{"balance_bias": true, "init_std_router": 0.00932, "optimizer": "soap_variant", "grad_clip": 0.5, "warmup_steps": 200, "decay_fraction": 0.407, "dataset": "wikipedia_en"}
Below are experts of layer 5 (counted from 0) of a mixture-of-experts language model. Rows are named router (the router's row for the expert), down (a neuron's output weights, with its number) and show model dimensions 160-319. Each number is 50 + 15 x the weight over its row's rms, rounded and kept within 0 to 99.
Before each expert's rows: a language model's description of what the expert responds to. This comes from a sample of Wikipedia text that the model never trained on.

# expert 6
"ar" and A/I pieces. The piece ar inside names and words, such as Kum-ar, hep-ar-in, Bach-ar-ach, and capital-initial pieces A, I, Bar, Kar, Ar.
router:17 64 53 48 39 57 72 55 35 43 48 98 48 67 38 65 53 43 65 42 47 65 79 46 61 45 62 56 42 35 50 33 34 43 65 59 39 77 61 45 38 72 72 44 74 42 75 41 37 34 42 42 75 79 25 65 62 74 42 46 54 78 57 55 48 34 49 45 63 53 50 32 50 29 65 66 61 59 31 54 39 47 23 63 53 49 79 62 44 44 51 50 34 64 41 52 23 63 31 83 46 51 35 31 34 99 32 69 75 58 47 44 45 81 38 70 42 64 39 65 50 50 52 40 50 54 57 55 41 46 39 29 75 29 55 50 75 56 43 65 51 28 52 55 51 64 18 50 43 56 45 39 51 35 44 34 65 44 45 24
down0:29 47 68 62 44 69 67 49 48 34 64 49 67 61 55 65 72 77 32 22 58 51 49 44 41 41 35 50 57 74 45 58 47 55 78 44 52 55 35 51 56 43 67 70 52 15 11 16 42 54 77 43 69 50 41 48 54 39 40 67 43 59 63 64 72 29 25 54 54 59 37 73 86 48 43 63 29 41 51 40 24 56 24 38 72 38 40 30 58 10 23 46 36 30 13 33 58 41 49 50 51 46 33 56 27 54 53 25 55 58 40 47 19 31 46 58 58 61 40 46 84 50 12 50 44 50 30 51 46 51 41 52 60 54 75 60 40 31 40 69 49 27 63 86 64 41 28 57 65 55 55 36 68 53 51 34 39 58 28 73
down1:37 40 61 39 29 36 75 65 76 54 63 50 46 56 53 35 31 24 34 78 47 47 54 70 38 37 57 36 80 42 43 66 43 62 50 55 48 37 53 34 48 70 58 02 42 39 62 40 63 36 37 77 22 42 64 56 55 59 27 52 44 32 30 79 61 23 28 62 64 16 71 68 36 28 39 72 27 61 70 60 67 49 44 34 55 36 35 57 27 43 49 54 43 28 61 60 47 27 58 71 46 56 38 37 51 44 26 58 49 31 70 40 22 59 76 88 46 48 43 42 53 70 46 53 33 54 51 62 39 51 24 36 43 28 33 64 71 33 59 21 49 22 62 77 70 61 58 81 40 53 54 35 24 31 66 65 39 49 42 62

# expert 56
Capital name initials. Single capital letters starting proper names after prepositions, conjunctions or commas, as in T-im, B-aloch, J-aipur, L-iverpool.
router:56 61 45 41 65 56 50 57 52 62 53 79 45 58 33 57 59 37 35 44 28 63 62 64 42 70 49 56 43 67 46 41 57 22 47 33 67 72 48 45 49 58 37 48 61 61 23 39 37 43 50 63 67 59 57 40 36 47 50 43 59 39 24 65 28 27 70 54 54 50 49 40 35 66 67 54 93 41 45 57 40 63 90 43 35 74 71 67 68 62 50 34 15 62 51 48 30 47 24 29 05 43 43 95 44 50 44 49 30 56 46 39 48 81 74 51 38 75 50 59 54 55 48 26 48 60 63 42 32 44 74 60 51 79 49 37 60 40 36 39 41 53 51 74 46 41 62 43 73 68 58 30 52 69 31 57 50 39 53 57
down0:52 54 52 70 40 30 50 63 60 69 45 30 60 29 59 73 64 68 27 79 48 32 55 59 41 47 61 20 48 38 53 54 51 70 38 66 37 61 63 76 56 55 61 36 53 79 47 57 50 38 46 32 36 56 65 66 62 58 57 64 56 65 49 50 44 79 59 50 41 64 88 32 64 68 28 50 46 67 50 53 68 66 51 62 16 43 37 44 41 43 57 49 68 71 66 59 17 33 53 62 43 69 59 32 65 61 46 30 57 29 35 37 61 41 29 52 45 23 64 90 47 63 66 57 23 59 45 47 83 49 56 42 23 46 54 32 63 59 71 60 63 55 25 44 23 28 29 78 42 52 59 46 67 72 64 40 52 58 37 41
down1:37 57 39 38 52 63 58 31 53 45 42 72 42 56 58 48 50 74 78 38 39 48 30 56 58 57 63 57 49 41 77 69 36 68 69 72 64 62 71 61 25 53 60 36 16 40 45 40 48 42 56 44 58 45 43 45 74 61 54 62 26 50 35 46 48 58 43 73 61 31 02 86 54 57 38 40 34 14 45 25 69 36 65 34 32 48 40 44 73 25 65 08 35 40 52 39 65 73 67 83 36 62 34 42 58 27 55 47 66 57 60 45 49 60 37 58 28 59 54 32 44 18 49 59 12 56 64 62 53 47 45 58 51 50 50 47 47 28 62 70 60 52 48 59 67 83 60 49 20 31 34 49 36 55 67 58 63 40 52 78

# expert 47
Hyphens and list dashes. Hyphens joining compounds (left-of-center, state-by-state, Semi-finals) and line-initial dashes in infobox lists, plus "under".
router:40 53 48 73 62 48 44 52 58 53 52 26 41 52 51 56 33 64 66 72 65 76 75 62 73 53 69 31 45 53 46 56 58 42 33 26 39 66 33 61 55 63 44 23 22 52 63 41 50 52 51 63 53 63 63 43 51 42 44 24 44 58 48 49 68 74 47 62 53 51 38 23 27 75 62 12 40 64 03 47 45 69 37 54 61 57 06 44 38 44 29 73 54 66 42 55 56 72 64 64 56 87 48 59 66 36 55 49 52 70 36 41 58 61 46 71 39 33 66 63 47 40 74 54 32 39 62 55 20 36 56 63 66 45 50 48 29 45 59 40 42 67 46 64 81 48 41 37 47 62 58 43 52 68 55 52 68 53 65 48
down0:44 49 48 41 60 30 36 56 34 42 43 49 41 36 37 69 62 84 57 56 57 62 70 65 54 39 28 63 52 58 38 49 50 29 59 62 33 50 59 57 13 38 54 19 62 58 73 55 34 66 70 45 56 61 62 49 57 88 32 53 69 43 50 48 60 27 50 28 51 51 18 35 41 53 52 48 37 53 76 63 34 19 44 45 63 50 57 61 60 60 54 17 40 71 26 77 58 51 36 36 43 72 40 79 57 75 72 27 45 68 40 00 56 71 51 46 33 68 50 40 43 86 90 26 43 47 50 50 55 31 44 54 54 60 86 57 47 43 52 21 64 55 43 30 58 55 42 42 54 62 43 43 79 65 44 60 60 52 71 54
down1:70 39 47 37 60 58 32 50 45 60 60 47 58 34 59 21 51 41 27 40 49 46 54 81 26 35 46 62 52 61 41 55 48 66 38 42 64 52 48 68 68 42 47 45 29 42 37 56 58 81 39 58 51 47 65 72 64 58 20 83 36 49 53 26 50 39 55 70 41 70 38 34 42 50 51 60 68 51 43 41 43 48 80 32 65 35 52 57 52 91 56 79 59 52 66 28 18 21 39 53 53 51 71 39 52 26 56 62 63 48 58 63 60 39 22 50 68 45 33 47 50 51 33 47 62 43 54 74 32 53 60 58 55 73 48 48 39 53 40 57 50 59 25 74 45 53 58 63 80 62 56 37 46 29 54 50 62 24 43 54